config = dict(
    n_layer=12,
    d_model=160,
    n_experts=16,
    experts_per_token=1,
    d_expert=320,
    d_shared_expert=0,
    activation='geglu',
    moe_layers=[0, 1, 2, 3, 4, 5, 6, 7, 8, 9, 10, 11],
    router_score='softmax',
    normalize_top_k=False,
    routed_scale=7.29,
    balance_loss=0.00211,
    balance_bias=False,
    router_z_loss=0.0001,
    router_bias=True,
    init_std_router=0.0234,
    lr_router=0.000993,
    n_head=2,
    n_kv_head=1,
    head_dim=64,
    vocab_size=12219,
    norm='rmsnorm',
    norm_place='pre',
    norm_eps=1e-05,
    positions='rope',
    rope_base=10000.0,
    rope_fraction=1.0,
    qk_norm=False,
    attn_scale=0.125,
    tie_embeddings=True,
    parallel_block=False,
    init='uniform',
    init_std_qkv=0.0372,
    init_std_o=0.0,
    init_std_up=0.0372,
    init_std_down=0.0,
    optimizer='muon_variant',
    lr=0.0125,
    beta1=0.9,
    weight_decay=0.012,
    lr_head=0.00791,
    grad_clip=2.0,
    warmup_steps=200,
    schedule='wsd',
    decay_fraction=0.9,
    decay_shape='linear',
    final_lr_fraction=0.0,
    batch_tokens=65536,
    seq_len=1024,
    doc_mask=True,
    train_tokens=374900000,
    steps=5721,
    dataset='wikipedia_en',
)
Below are experts of layer 8 (counted from 0) of a mixture-of-experts language model. Rows are named router (the router's row for the expert) and show model dimensions 0-79. Each number is 128 + 32 x the weight over its row's rms, rounded and kept within 0 to 255.
After each expert's rows: a language model's description of what the expert responds to; "comes before" lists some tokens at least twice as common just after its tokens as in all text. This comes from a sample of Wikipedia text that the model never trained on. Tokens count by the router's weight.

# expert 3
router [130 166 122  97 154 163 154  79  80 125 149 162 109 151 159 115 135 100 116  97  28 146 120 133 118 175 156 131 130  91 123 141 103 118 151 119 127 145 124 130 129 164 187 145 144 156  75  79 133 110 130 146  83 186 110 124  98 113 201 122 101 129 104  50 166 194 124 147  87 126 106 153 136 143 162 132  96 127 189 107]
Pipe separators and label words in wiki tables and infoboxes, especially election results, such as |, Candidate, Preceded, Total, colons.
comes before: " ", ":", " Votes", " Candidate", " %", " \""

# expert 6
router [ 85 179 115 136  73 147 121 115 109 158 197 125  94 102 134 159 157 138 127 102  97 154 108  87  94 125 163  96 110 145 125  95 102 127 122 191 123 106 145  87 107 168 130  60 182 117  75 157 138  46 128 165 131 150  70 127 165  96 190 163  76 135 138  52 127 201 146 115 113 143 140 134 103 101 136 116 111 112 122 145]
Main verbs, participles and prepositions following auxiliaries or subjects in running prose, such as been, made, became, based, assigned to.
comes before: " the", " to", " a", " in", " by", " as"

# expert 11
router [106 172 171 108  84 116 166 138 101  88 152 147  44 166 150 170 103 145  87  66  83 160 125  81 130 141 112  56 107 151 172 128 122 131 147 158 142 138 180 200  89 120 176 112 133 148 127 105 125 122  71 143  96 108 105 110 164 101 119 132  96 121 126  86 173 171 121 102  78 105 109 187  97 153  84 133 103 148 176 127]
Pieces of wiki section headings and list or infobox labels at line starts, such as See also, Notes, Personal, Career, Transportation.
comes before: ":", "==\n", "|", "-", "==\n\n", "\n"

# expert 13
router [101 154 121 136 113 210 128 146 105 115 162 155 145 151 137 170  94 158  96  66 132 153 133 133 127 214  88 125  98 111 174 142 127 114 104 194 189 197 120 200  69 135 139 141 102  64 170 111 148  86 161 120 152 144  91 122 131 139 149  86 125 121  75 115 140 148 172 180  85 157  96 158 107  89 103 183  73 138 131 123]
Number pieces inside tables, lists and measurements, such as years, scores, durations like 2:59, decimals, plus endings of Latin species names.
comes before: " |", " |\n", ".", ";", "%", "–"

# expert 4
router [157 143 109 117  97 111 102 120 135 169 156 132  64 140 185 137 141 155  92  45  53 164 104 112 114  89 145 109 138  92 182 105 102 172 112 139 179 141 139  99 135 140 101 148 144 182  82  93 157 149 106 133  88 116 129 104  84 153 141  59 111  82 108 111 150 125 125 108 113  92  89 145  57  80  99 141 100 119 119 139]
Bare spaces and dashes leading into numbers, years and scores in infoboxes, tables and dates, as in "Record: 10–21", "in 1993", "6–1".
comes before: "201", "1", "200", "202", "2", "0"

# expert 5
router [124 172 138 146 140 153 111 170 117 101 176 170  59 176 111 118 150 118  81  97 108 144  85  63 141 114 128 101  92  94 195 146  86 102 157 144 147 110 148 119 118 154 100 138 161 154 152  97 131 116  89 146 152 173  94 135  99  67 172  85 135 107  65  97 177 164 172  92  79 129  85 124  69 144 135 137 123 194 153 111]
Geographic and institutional name words after in, of or the, such as United States, County, National, metropolitan area, University.
comes before: ",", "\n", " States", " and", ".\n\n", " University"

# expert 7
router [153 145 157 138 145 154 116 138 107 137 185 127 117 108 129  83  90 157 116 107 137 177  63  70 151 100  99  72 102 116 191 105  35 118 124 122 145 176 146 122  34 151 147  96 136 184 121 105 173 162  98 149 156 149  99 166 124 111 137 133 121  91 120  91 109 144 155  95  87  88  85 168  65 116  79 147 150  90 194 131]
Month names opening dates after on or in, plus single capital letters beginning acronyms or names, often after a parenthesis, such as A(KST), UCLA.
comes before: " ", ".S", "L", ")", "I", "O"

# expert 10
router [ 66 134 136 133 126 112 162 190 105 118 156 154 137 158 107 193 193 134  59 116  81 186 111  93 165  99  69 110  98 131 148 165 133 103 133 146 193  96 113 159  96 172 162 129 114 104 151 107 174 113  85 137 148 176 126 169 120 118 152 137 126  96 108  91 129 118 170 120  34 146 124 146 116 115  70 136  63 118 184 115]
Periods, quote-periods and paragraph breaks ending sentences, especially in short species or biography stubs ("family Cerambycidae."), plus commas and section headers.
comes before: " The", "==", " He", " In", " It", "The"

# expert 15
router [ 55 103 146 159 139 131 130 161  59 180 119 173 101 156 186 174 153 105  89  90 103 122  87  90  83 170 124 127 107 123 146 126 135 142  81 136 177 121 117 163 136 129 107  98 129 145 123 138 121 134 100 155 119 201  98 159 128 100 181  71 112 123  88  90 110 178 179 119 118 124 138 155  92 127 131 140 140 179 130 118]
Common nouns right after the, his, a or 's, often family or work terms, such as wife, title, story, film, season, end.
comes before: " of", ",", ".", " was", " in", ".\n\n"